Experts of a small language model: 14 layers, 4 picks a token.
Below are experts of layer 7 (counted from 0) of a mixture-of-experts language model. Rows are named router (the router's row for the expert), gate (a neuron's input weights, with its number), up (a neuron's input weights, with its number) and show model dimensions 0-255. Each number is 128 + 24 x the weight over its row's rms, rounded and kept within 0 to 255. Numbers have three digits each.
After each expert's rows: a language model's description of what the expert responds to. This comes from a sample of Wikipedia text that the model never trained on.

# expert 9
router:137152171093166170120131136098120151154163079100164140090110110110163136124123111129129135160177104148112093102119113139125175104073143154091118111130079115114106134128116093152125117144182126140185150124068106170122089114145138121124159148162110107117080084129150129127123113149058098112145159128121107101079166108147126131086088097160115117118115151140152115134143126143132116105109138176170107160119082110118135066124128136149127152143145126159134100137141149119101125126143112134113175094091129155140107128141137111126142152114113179130134158135139101105144087129130195096087097110146130133137131136114128101116096139112108085112117164146102119145142121138108160124099140131129122132129121133116129158126136106143112157093091149133129123135125142135147169135158124
gate0:172125117122091105135145135161186143153130089097153139141139109176158101117132119147098144068089136168174159118119124146113147097123130154140100098121128113114193125123137073150142122125073136150136109125122163150123160124089134134119150103143150087133123160148132164131130136133128147125156152124138148129090131151174149140158112123148135114158121102145148165159115111092141107057144125125128140120071113128165124177166126144152096100129128156116127069107132120112137147125105129136124129057137109162079121142117109101141109153115117155121118085173195125162175119111111161147134119113119151137119098101141103098123110151155128166136123099114138108139115107137135146138113109137149143116082110177136153125095123110149093117148134143128148117145118101096115149135118109
up0:155143149147109130119090124128084111153127126125093095171160141094111127135120160065100096132158092121190145121106093155156109100166144065103112142136127135137093126148119121090107133141115139120094119128111123127108144124071147132139098175185115101123145166089135140113099088155114108154139146141131095202163094126150104121121173133124134123152123140106144143080133134108106125131103099080141111129169116124123105117125138153124110122127136097136142119160137122179137142155132101147134111112086112113125164115099138150161114107128093103173143141110114149087132164143133130129135159141128176121165105113077102130151131144109134118088094140154145072114127142105151118109168153108159079125162115123123119123154120119112135124125094123132144119162137127128113172085139131
It responds to: Pronouns and mid-word pieces. Subject pronouns and modals such as he, it, would, and middle pieces of split common words such as ch-amb-ers and sc-andal.

# expert 6
router:086076118132158152147149141168149120148122108125152117147148133155075105117137114135181108096071121171090142140090115110119126144146138098122110070151102153085172120109179136130120088151104156098095111131169117099134135156173117143160125108116104090167142144156120105121093116117120102139136121141141154107140084108128149165146154149098111091124092082135090143138149161135116089185114118102108144086145148164151133165128154123105166103133118127114163158076125118103162149136099134091127117128131157136091105153130110104163123084117124094134159134131117130138128158106132145115107133135114140151128123142136101170139153114120132161121116088132153157116154121112130122115160141141131112096121138143194120157159105110139127110121125115161148153149156099116108081109113126
gate5:093147122116128119177118096170109104132125103093159153126106168137091113101118171088124120162151094102146120143132130115175155128148132109065137095144165138154116166140165103146139112133139109156119093154137093125154128133163174191133128103148104056065101113088134131153134116108137164140126102147136131115139082079123132099160133098114155117137133077147137122146169160144120115159135123143104132118131108091118140105091128124105099127129136125168141094149133148117111167151193119126134148116103114108116181138160105125126125082133146114130119143113119116141149122138145157100140164086100106139132122168116149165100118147140125147134162147123142149168163101120143148102109120108079150090120152126148117109121113109109154113108164133151111149121122139143146117139143176
up5:097121134145129135130134139139163129169135131134140129110134117141131149115169136129147157065156072161148111111118126092161120138118117126147098123141138083128114156152172138111130150085105155113164132108134141102136159173101124104101135160125144161133171077124093110168127169136128102079171157112139119127121130109102149100142190100125108126135112157120144129146105119121135138102112167142151122099157106132120158126123146153090095085140139154106083171124102126123161101109084135141133141151141148134123123087142106088133105123144123122100079124146107113136122123117087147091149116163113136175148124179123180098147121134143150091154143103117082151114086105099101145183136178118109146132094120162134129124133167124137170100159135109158131119097086146147115145137106112
It responds to: Labels and connectives. Table pipes, colons after infobox labels, and linking words like as, with, and, by, including, as in Molar mass: or External IDs:.

# expert 1
router:145089128129140147145145146144161105133110156177114106136133133098106116136132121126156099085083107136092137122149116138112140145147148140128136133089110133104151124079139069179155114156119161091137092141159091114123153071127143091118118116135073112147143135152136137148113103115164155150115135117089153099115058150118104174108151152083093108124081114106095143115159093123107114148120094097134108066119159146133170166116121169110121115133119127140111151146121144108139120132087160075124095151149123122136132164098123143180119131139156114146152125128128115102130175088122116144093157123141107120141137121116113129135139111100121150097130121130155154134143098114135117124117143125139122096123096158147121139147125153132119104146112119164100173163182111102146135090056134
gate0:145089099109110117153160156165113108146106112154142132116112119109145158114104106148154122133177088157153094073104130138061123124143150134133138157120147134149182136108152149117141106136155129130135148100107102129168080123129126104090115167108147129148157142153087124156113104124123098127152123092134151141119111105187118099158137119143152059171092128129135096144144099170083074130133124137163088127096170130121075170154115133148095095103107130117063142127104129108152150142118123143132076116164137145116149122150118109141132158122114117094124156143142092094132110125119093138109120124142095157127119096152154123117159175137131121170136102163131159142080120172135144149095130070104144144128115147089127123143105126143154132118118140160133141135135123129114124123144111
up0:072152147149170157095133063139139097125129145141108120101175086151168127089158158104106127129131158115105124146121133121110115129145135156087153063138103136145118116148121114132121151121131159133134069129155126113100151098146142147132095122119098171103125109122176154152164153132117109086106134135145151114085092121128146113124133157118131083094150176163144151159110162128102145126114162128136100138175106152085136144094122130098138161131102148117138119117113149087120127122191143137126176139069161120119144125132130112084144112093110133143138137160153150134120120103164121100159140120138146144117137161126137149128132139119148079093116112121130106120160109106084115119167113164137106120129111180147145162095132095114130138186110155101111134098142089123120098141122144
It responds to: Prepositions and list colons. Prepositions and connectives that start a phrase in running prose, such as of, in, by, at, plus colons before lists and table pipes.

# expert 2
router:124145143124098090186139137149102107094106154111090144140121119093158133125088130163122123160120130117152144133137162145140128087152141110154169178092196154161083107123133140146145150145171109119114158151110164136168123158121124112124085169119180139130095139099136130139172172120128124125136160098123119122163110139140107118132124119148130130131128138157115090119136093103142153177185116147113114154165160136105104165103114128156153155120157129136123084180111080147129101156152119147128159130134146109114146155147141197092092132117130080122165155148121132102118090145123088153155149088125128089115118105141137147103108146125135116156139146130127129109104185141189097118139158166126145147136098133089147101104155148140143153124122133122129140129135116131126138129159135
gate1:114109150143131116148151118126101145092163159089101100107120089129142126117137131148141129183124180076121103102139124141059117123166120136090135121148119107129143133128160154162142117157153129130130146077165111158094058152100116130130128096156101146119136139156150133162133089139142166107103165140121081123091126102150061158115081093129145116130129140151124137134138148143163156115122110112145213119159127143118142125147137114156096099081127117143163088169083117149093134088109125125130114130139158128128122138110102174147110145120109127140096133150143127101137127111111134170145117125141133092110111113156114093089144131133127144146137094145100108205121112122193112150119159104145120120113157144137129144158125147134141119101139143110112142138121165128130148149112136
up1:130144109141156103124136139126115161104148156110074125135130152130149134113112086131157096127143119103100112119158091145112091148146117166133161096082096153109122152158142145124153135091126120134127106139115136148115161162153095115159117126151134079140113097114182155139079126123126129135119141139152096122092121102133126129165139088103107110109130135135089087147119131131159144133135118107155153126111121169135151116176110125145107120087139156128156099141091126115153114122107099080099125133151161114085098155130126105171124125122096109121104092151119087128123076116120120164151105131125139178143158064163097094145128096120126146116162116160070132136133137139140118160129168090108110133168118136115128175129123114102160118121167151076083161162125131066097160139122119
It responds to: Name-internal word pieces. Capital letters and early word pieces inside proper names, mostly in tables and lists, such as J-ó-zef, S-zy-mon, Sher-ingham, Cal.

# expert 3
router:129116095124142125113126132103132134155158093132173132133122128138046117141136117083117148140134113106096148147134132132117109146135108133135117101138084117159200152135143136073123094130133123137152133100122128114081114119133138149136139079135121112138168113142112140118089093114133123142140083127167145126159143133105182122172127121105107080151115141105147161130139134101109081124096094147094142121125089165112088115113164105138110102111148145124150159106123173142143119124085103132166118114118116151101123119141100092164123091116131113132106137095132149182131178130148171149109129118122109183133123113116118136137125050116124158102098111119152140107164090180082145164162125117123147091113136119133104121146110126133125138149155135139116132087094137143148089154156082
gate0:067174107093188140150121136086154131106151124120136120102122122144099148090107120120108149120138129153123117160128126122125093071088097115101104123079150082132136114155081178144143132144150112089142130142139151151162093093085147122159154105125130103090113125111150144152147093114122101106155118152087117119133136086145132139156169113128099080102090147123170127083130095142156129098129116107118088126115108146127078116139116169100133120141117147058156120121121167122131165094114135142169121123100142157127131114106165104116137132102165110179122082107139104111107155127111125121132129100135119142124116113123117106137170088111144094157163121145113102119127114167104141143146170119125113095123143149127083096163134135150106124115122116119120106139143133099155108141125079
up0:116136122108170120100110090122164144116115131128093121098144098158108133143118147100138145143110150128155149108126133121141097124082099110106097141130150112113131140165093134131151116132112115099141136151146118170106090117119153149148187137136107097100127125113140143150131071134190107126140104153142089130144136111125140140110154129142143143141138123159173155106110120122121110102127115090124065087114189134105090141147108153159144088106135145124138136110107123111144112128106109154144161108098120141113143129113108116116096159125175150173104183157148122105150160132113123156132162085054120116142107132139173073105101140102131141133141073124114119149178154139109128109187147150156152086078126161143126100138163131093141137108154105130133157121154101136164105105149132
It responds to: Verbs after nouns. Content words, mostly past participles and verbs, right after a noun or auxiliary in descriptive prose, such as used, found, located, built.

# expert 12
router:139146147155138127090138087129153148120105132153137099181148119171045140172123085106093189096131130184126132149108112122126108158119136143172122170170160148139156111149139146100094144085097126167120127151143210102171173192126129139136104097121144136105146176133122168110141151154152120132138081100100135117127120138112152102128126165129096099154109110127126110154157100150162156041116118093162126135139135123122164116135165128093132101117083101102119150145126110150148125120144150164118150133160111159144125111115107096117099133130106145114116100141119121118131137119148110136140114127144128141101134130121133120140152132134130118132138122110137130115118149147115144138149083098129120133125129174147134100134072137100143115096125131123116166121088127122115112107151105
gate0:144140103160145106182162097099145151123128141150089111162078083105098131155119131143151160151132129145112148164131126123124132142142099138142127118132143080115155136168131072157156147113167140117103124136148143086167119141152148130139158106115191089116110102125128170117175141158132114117131080126136142131114106078100125096155141121134107158134133107133106095182078141144180143106118094103161095121141144128105151074122153137103128080152102125125122182162098138126091139140185157150122114142191136136157138121129143133130111143130119108093077121128143130107160140142125143105134127125181140099093093108106163114118138126142132155095132135104151135145112153112164174123117127105098111108120137127132121138119089161112125097121116101122098135164141110102149161120140131
up0:145160162148109122125153095132199108112136121129159109116135148137149126129084130194106113136094092133158123126130156124100167126145116151095123185095126122140141115099156103115117153107212101101157138089140129192126149128099116119138168117102125105074076174127127098142074113130153116187095121139099138141146127123144139142138114115144140108144125126143108120143153133131152145120129173112134142112120132141129099137135108130117133130150120106096084140149161121132108124121165139130146110081123156138120164141135115141129115097135147126148142123097168157130109136130116164150124117149099104096110109152150085149093107170152134128183110156123133071154133144115138130080112131142137154167124118142096137106123117138080128099076138169144158139097132139081102109113118115
It responds to: Country and institution names. Words within names of countries, institutions and places, often after of or in, such as United, American, National, Hong Kong, British Columbia.

# expert 4
router:158144139125126112159151144124125143141140127110114074132122155158109125131122146129079118109140192092110108108126140151155105131131094134162140139142146152168131089138108173096095154081116108145099164132123121140134201110094116134110116127144154146116176123128104120097187161154133148104116078126131113127132135133118098085151135101166130159134176153142136150112119135164166169085117161123125161140114164103124101109173140113103127143114103112105089126129106076180153105134146117154117113129152168105113146075133098125113118156115127164115087134126143141118141122160140132110157146178119103111137133143106145118115128139154112113165144100117129111085089113157131114140097103118115139174167132108132091104114133102109115176150119126103103096116106115128097140152071138
gate1:151118137105131134158132152164145111147112131130130119106169124142128115162142165114112142104127123140080108114119141103088111142155129108131100101139114093168120101157109110105104132094111149129110123164158096129125142139146104088100140099105107125138113153155127134156133140074136128165130122127119168145127089086121122097098137145146133149151156125102109111103176158175104182132118129122150100063160127157123118107150178091131123147098123171081117136112098133119130147146125117091111118157168119147101132092156096121219157168149099064103101095145119112153148109106143107140169158148136158084155112109102115111117150144135116111129126091144107126150136104092138171147123118134109155125078151122132125134135164134124109153114109170145139134094124154126134153175107117
up1:148121105136132145140166127139085118123110156136129114116131169145150119144126157123153141192137123133131097142132142127143188074157145136157142124140115117097132085131136123149090154128156156119116095169130112167115131126105136128109166142155134099120127094158152156146138118166157087090115088091152138129118121075088137120136154108130130158130103138113090112128141121135134129123137129135141139125140146115148133084137153131102121177091159117092125169120095122176121134132162106114155106137112103142164107129153138103128095178118173117128052127127174095144138107129171144131106164109156149120131131134093123145129071152136107115148182100146134068150141077167110152126170122114090173138155130163116083135130153136117123126149127094153110092150147121120101147155125146
It responds to: Name endings, suffixes. Final pieces of surnames and place names, often before a pipe, comma or 's, such as -ford, -ley, -ton, York, Smith.

# expert 15
router:154141159139118123083116118137111123145145094113134150107096124137156150124124137109072137102183103110148143134132148116115163120099112132100127048148092127134119150129105120119112147148114116146159143112087090180102084081113118176124146142138113154095112107094151111137097107168111121135129142137111125144102165106120124127154124087138116169137138140151120117096143168147109110087106150145121165155129078090134122063137124107149082150145168141127132173131144137083094143138143127161154111134096125134125102101147129130132136131128155141127100137121141111100159140131120213103080101111116139145151101159132159087141121159169097121121105149104093096159149095150109140161136109110123129147134130117099135145093150089136132127142134147118135094134144147154122135179155167
gate1:154110155103104129142139091122111131100069128122137145146122125104128151129172132117129115085115128143123116138105151113162147130116148150112146172128091158157110086061132150144116161126152083111134142099087117082186140118115145130134150140118128162158130146097124167142132132125139114145133143133134131096163102117133096139139178153133111133105106129090130116180148142125129163121140085170167148148112132152152158120158077117102140154166115093119086174113109154099104180132110143117122173105141103160119118105132149098150119106112118168139103143093135164116146200127108120100107103135138118152123141143106135149138161125130124174119114151133112161167162121184132144174124097105108146126132093130107149075118105173134102155124169124124102112140130133134095107143138137
up1:111136151080088142120122117126138172152128138129113166152103134107187166148120097142144118159124137131108084145114172104142113122136128143144146118148118130184105130119113113190075113122149123138128132072169158090155157102117091106140091137150100107139096163146098102158148085127113123075173118124160133146131124088122095158168168134136121160132155097146136122138129093083152126096143110090101149149126161100114135160127146159185137113117131141117162133164096131098137132112151116142115106160136118104131153160096095103163126135131112170150130118106142133118129127164148099146140094115120084070123139112090104152124147098104135107150132120099160113129095130137101113127138117083146155119154096145095137140111136167128137117142150106179130130097126162106155128143113146
It responds to: Word-final suffixes. Suffixes and final pieces that complete common English words, such as -ed, -ing, -ment, -er in ste-er, and short nouns like water and way.

# expert 11
router:101160138124094077155133140144095114083117156103100172141096177098177128116087152169109107149170107111152148118124162148164149088166145115125161152083169163157084121155113149154125139110167111099135163129102133132145121159116102119113141175111126152121105149081135151132158193139144114131124148110163118142116149136153112105120095103170142150092130162140117122098098109114119165178159133141133132156140122127098086155128118133162141140124163149147108090120113099138090125160162096140128164146110140130150124140142126146097101159113124100128155166125132143120087115142159126141158149133161119074142120084133154122145119166153122086172131156135116149116117148129143092118108118178122156161152142111129147119096146124099124134157102113126135107140134127113111143132142162
gate1:160105136108126107138080123116162084138121128115135161142120106107140156129113099162097122118081122135103101147085164130085167106185137134144139126104131146127118133092110175112154121132172139129166125139142100172134159139115117126119123122132126133116121097121104120140135169113120136149170037160109115121112138132148128150118110118134092159119148115099112143114118070104144113178128103141112120149141063135127135112124140136150102138138139115147147093116131053098104154117089124130157103138104124132149135125158109111167109149070076097120121098113161145138078110165095079117136141147123145108157117092156112140090152140116166127179172135115156150128140127117093132116102118138139080117135160159116077118133135110093123132135124087148120130138107139136127116113134097
up1:118101150090157149104111154152102101170112161146087114122148147122131138110106120162117122154066107120113120125100132093105131106193160130109124089126150133156113129155115123137118124165127131136158146125064125115104170097119103149114150147120138143142166071135131128121098127151176114073090126149121130139114134077126116101142117144171097129136107123145130126159182136110120115128114130110127104146142053105085108113146128087114131135151127187135128150153094125141107124121105088137132119107166144123125107128099153123133101149150094112117103093142129110103098130114134109104142121148115133140102085105136086101156114143136095122097108135138119119096149104122137109133093076154164137111158157124133198116123114159155137169151155132104111141152159078140118144090169134
It responds to: Name-internal fragments. Short letter pieces just after a capital at the start of names or foreign words, such as F-et-ters, P-et-erson, F-ol-ks.

# expert 7
router:124128100126118141087132121111106150131122097081123092131109112153104161120148135107107183118154142098108123126111099086160075181081094139121124112139113144129127145160093168095121113086083124151116151124128111113154127114153150148105098106130146123134182095133122111092161120112131160126150066135115103149123115146146138095156108141140117146137167160104125112127133153164156116102107148080149150139088113141170110089164129082130145130088102110139115138136145109113160097080144101152159078108153112125145141101110083113106162156121129141107078081120134093128128107135124106092180130175114119157131117132130157109130133109124137106130114090132108118109113120147091170140105118115106152164142139095121113136142136141112164136116143118097089100094099135124129088150085142
gate1:110178129147117143138138182080172152128059124135166149147115144121092119129117173145140171140116126142083129117091136129145136123109146181094105126115183148068110113189126126152099129163123144125130110102084098138150072105147137075166162122148117146127142178117106127107134111135127147126111083135147132100095073157127144127113118103120094128115075097150113151131120147163129128133083087121141123130089125141117173126139131114135075150120132123121102142146124125131159176130151119125134150135118119146153109117106172119147110146135117157141113117125097088149131097127093170133160097123173182126116113152163124143137142106154116113128117147148131157169151136142086147097133139140127122132110146130180088160153162112117136130134136125137135134117096107156119142118119147
up1:139119140135154126116113136115132152143131102137137090092130117137139097127099134161134126121131155149076142109119110117145137084124118129132145156149097108092177164089132147101122130103116113112133130161148139097122121141086111128117104114149093114129180109181135128090139105134132159134130103142119140149143146128132117117066123134108157156156083077132132167140169142086160163112105107122133119104135114141152100142136124143125128109113123135106104091148141122123119139119116087152099159151146117144115175099124161133104172153107127159094090118124167104180099188111125121091105058141134091137154157136072132127131135118151120159158146132121200146115154129229129124133112130143138117141126132084134119142096129112079123115140125105096105119084130132106148144149121132
It responds to: Name and word endings. Final pieces of proper names, nationalities and long words, such as -ian, -ville, -ford, -ium, plus years and table numbers.

# expert 5
router:093134123153145090147101107125123132133132115106126102142123133088106129156101062105134165164124126129140086115151120110119078111151129158124163139128133165171160162121126125070168124120110108137116086125125182089071153176115133138151125118129158150160144158168137100114119108107120119143171120127138070127118130132181133135077163118149151136131116095142168151127125064072142155111127112096113124143156161128138128154100158123112155113139139141123118100148145130129139141122105149117096102108160086122127145160114163118115134124103087151108105144134111140127099132125155059135120116117111123131109127080115105154125135098136151143124092159164126114058094148094143103147086135127129117133138131107126150084149139185132129138128135183101130150127117133146121139112137123
gate5:109123136129112138109106158106134092125137153131132117114108111134126124096104107124161122165142082162121105133166101150120140121099148066151103169143138092150151097194162115120107155116154159130121137142142118118107145151126147077129118124178136088101105144138153142120108118147087144151147121161128135117096100134120126160137138114136147121131107120118147134118125103111180172099136131138145100091108110129167137110122163125148158189097139102123116127180118110156139138154091125143166126156136099160174150201166136170139117107105129123124128150100117107136143139144104082098126162126119117111185108093105107122128143106139128121109161154135109129109119168146133124159125135136141147143122151116104160070104126129183155142118123183131120164142082121118139200120147158
up5:138164171118105118165097106109139108176143142127159134144090126134153096115101118111164118133147133155106115124116151125144133145117128130122153169156155122145148129187149137120132144133133195099107095150137105080114125129107163110123131081158151059119108158139122151104130100123151130150151135118122139103135102075123110156142124136119131133117148151073150155104146126118106107088137141107165106088142109143116120121123149081132144129114129117130132132128163133128141146151092132092160157165148078140148177171130087121174097119141092157087131130120116089130084112157116138151120128076087107125164119115108154122134095127117140112129187133087114129078111162138151149150115137151102174170147154115089122120109095077133147122116132140155114143114108158130093103104118135
It responds to: Table cells and headers. Pipes, numbers and header words inside tables of sports scores and statistics, such as Total, 0, 1, plus some determiners and adjectives in prose.

# expert 13
router:129158100126109136128096098139088119120125159075115169127116072120148102106135142134155133154106145090159182114147120110132145119171129111094139111171146116097090151119100123147143127180177095098079093151137164098156114126141148119117140112122153106128066151141104114173138130108122128106130139105150132151170153116125118162119104098095151119121114122133142110153102168143126127154150110141123111125138140162112113178107117167141141132119150126144150115085130107123113193131125143102109149156116133098131151142132180129136172121130130120145129105131129120152108082162106096144183147062161118097109148120147108161156108158120171141138140127104131113164104185108144096091165088113142142071107159108105119125109132145141110140102145113157123112131152114143134122107133116
gate5:131112169057134126117142107159144131134141093161111129102097122122161072103121164134122135130083099150103127133153154143143117074134153140116098114144117106086115126119109138152122100189103136130105143134174138122142146107152159134101142113164115077125125105129121100128138145166097125153140130118152174137183108109091117154067117121103141155123112118109106134164138146156155172148110150135127146107167120145088115088107145130137112145168119089106151115121155089115130148114123149096126155110170139131116149119135121098147108131129141166160139087142158150143129126131101138127187101112138120112171126089138119175180110148117117182137092104138115133158157129198107172114134173145146156110143115132098117129136120156124110123163138102139093125117133156157150130112135109
up5:096082086106155075089101164138104111146123147159129103113133126093116161125132139105155144095142151118135125112113130131090141134129130123100118155132140117114132143133085125104112149111147129099114102128175158104141149159154111122172103128158068094182143134122131110115098130113163101145147147112162093146129122080111123172119158137136160148154125096120119125162146168143145111133095082135099112144119121133150158148124113096148117140136117133126127135132153123112127146152172148117122119094144113147104172152115158126144144148138150117158101130080093153118140090098143138115169109185114095113146158108175150094157115152100178144101188135100131107116186114168131118128134137077104108094139110088140140116130147144126079140157137137140146134140130126131113186116074148
It responds to: Line and segment starts. Line breaks, section markers like == and ===, and the first token after a newline, pipe, opening parenthesis or quote.

# expert 14
router:076146129131158095136107109119147144120133133160105076090149135149092110126157088122140139161164117146135124148117139125133080142190155140155106153121159091173158104132141136121096139094131143107175113106143118120133161129112109142107119123112150150135149125172133112116144120110125123096132142114136122138086118160138142122137113121140150125131126161134176128188126100084150138117129119127102121134156152103132152148106121122104138115129135135108147118111133151162152156106101131116146126084104152078097134152096099141111143105119083131103155197125159153147150137104147096124082103165121160147077131126103138090140139083095209130091146155109127125107108147112101107190112130133145098121141117153111137151137110142133099154143124138119137122058109127170094118118162088
gate0:105108115151145135102108151109183164156131182145116082111117165143123159140182122084143121178133116140110160151097087118153120138131130099166067111121175119101098124151135154159133088156154136094133107108114111110132099122122146163175173076144143116128151090118106130108116110092133114123145128135134127127095169098114164168121145133124128101141118137124154093105068133130150125104131097136124136172107100141138150094149118107086122154144162132133139112132128147185126179136135134078154167125110129148127087133154120131162131135134108123083113143140142069144117138118112146153136116129128133140126091120092079122178166160170111122083123128097137149161097150151154139158089119100129138132104126158141119108116102119153132136137134108134112137121141100109162132102141113
up0:123131119113110133162098118175108139160117149130130123154153126133130118170135107175163137113156101143136142116129103134128147137116147149130111113138109141120138102143113143124084156143124162134110171169164119177102141121106125091106152105114139168124157105126131093169156146122130154121146148160118145178112132129156127167155166137144117120119182115108112090114099207100102147110140127104137106160125111127135144165149106103143140077121162119097120106147113074122146119148192125128130130153093133122148155136130133150156146133121148118113140163138161123143163121123092101130143175109136166131105163120118091078154111157150107121147133106083145124103094119127104133137166106153161135094127136129100090117117142137171140131139167130105145129140155141171091132154162036
It responds to: Head nouns after modifiers. Head nouns following the, a or a capitalized modifier in set phrases, such as World War, World Series, team, album, family, film.

# expert 10
router:148108138134100131087136124142186136136174143166144140109153135109156133156130118149137110121084121127140138136146113161140162138143132080126125150127071128116124130153137088148161111144093139128143077135166084098141109119143129102128170117146084099154115133131105123159093104138116131173069173174101126153107097129091106149112134150076135104113099094115111144123131125113096096162115127112142100058128126151144165158107097143132139082142167126116138158142127141118079129142133149105112123126137110112140124193127125132176114116154167135155157064137107137123126147109132124131119134109136128129143111142148135160123124113092086110092115110128162154158118114098130150122128152099180148096123117143172132148138153149127139076116126121136179162161143102103105130123109090
gate27:191096103124146168080122157096149170081133134132142142157119125117153145160097081144122143154133116134124119148141110136091184076141136108149112137143113114111147155139120095114143145138150100147111087154150120161132108140152118136086130168158109094136112122094110093125126126136153127150127115113166136172139131102096112133121087117101103153122140130112157136135146223106110086103151098156126120161108109118133150098100126135135130101124163169101142136157114172132136135131130123139112157156126150166141146149145103116158131148120142102144115079141126113150152130131101198123124094121131174112144118092135142102120142099156142159137113129106162152141098069110137134121143145134081131142122097134132145145109150123158140143089142168109102171118123141149147133108165186
up27:099137114107132077100111165109113095153094145099139151112119118127123119115143157207069139112106107150072134138184106144149074109132160087095087164140101156096130153120101110150142170132125168073115110134178113114109157150114119111143117105106145150118085100127074115124106137100110145158097115114135150116119117139136113112146124100110123145120084123062148121126123069173173142158129112117119127091122122115138146064148139096111104122151161130168127113165155111148124148097129098133117108126127116087135141134154146157147120121086123098108148128133130146104152131099150133131153140125132108171098117104093170137103139106133161137140115139139151094114118169107115126149114106118119140088128137126152124104123167159138123146098120124175106124108141121119115141128106109
It responds to: Prepositions in prose. Prepositions and articles in running prose that introduce a following noun phrase, such as to, in, at, by, during, the.

# expert 8
router:133145088124112174128100124091114111092130100138112132120109164148171133111147201123110097121187159157153094125100142121123157103077104073113102116129136073089089149138128167138127156127090142180124135100131134142109111111144094130112116099131130140078107134090124152113145107175137145126135118180142133112132152122125131146130107116153166123136157155126123127128097181137098169131142151170135158188109120097145147065162092112147088167135113104103116076122123146125121112145135096159127143141093125102127130093149126127118149143118127122166122111078142112117144138140126153129127130150110103118152133103140147128119124163152106116163107103137117097162146105109120156094155158147102102170098168136102134122115137111139152132147125101149119091103112165107130121142120161
gate1:110110097158143136153144153178136092090120140131130090140141140138124133129129120119105130141117107108103120142103131083135159169115095114135104107129141108079141123159103135095114149150107128107126168116110125160093148086162113132165143112145154115125148087140119153088160110115143109133121106151130164136157122088108095144091118112098146149085132102103066106126136165104064148116164114113136096120095099183124172122154098082130108140139133120077101105116116130162160135149113129122193108130148091098135118058144143130152123124126153109135121121143136131146133125101113105132160104133108165132167171110137107109090104129126124158156127116138157134099141075132145163109183133137177094119096154149112141143112122110153119125179117094138145163127132155145149141154128136
up1:169074103108074106121109127141091072090130143129137138111090139131189110109109156132136136146166155138147126156149176126110145097139128095134081091071163140110120144148144086147093129136111138118105096138161118088122096122097101119131107123128149125166121184110130106134125136115146119115124169177110133157148132136144102099128108100123139126133105129135102122115138147141118122133149133142166039155126137128089131135132127088125171148145133152100118128157092143116117110178151111098123165147147130096098141121122150155132171147124122135178163140157141152121118166137137143173115128119154155108101159103101131133124116118156130119156117146142137137187121123114124079166162134148123153111095130127143162123091106131146120117154110128104155162125154128148140141183162160
It responds to: Mid-word pieces. Inner syllables of ordinary English words, often after a c or p prefix, such as uncon-vent-ional, comp-rom-ise, disc-ern-ment, aff-licted.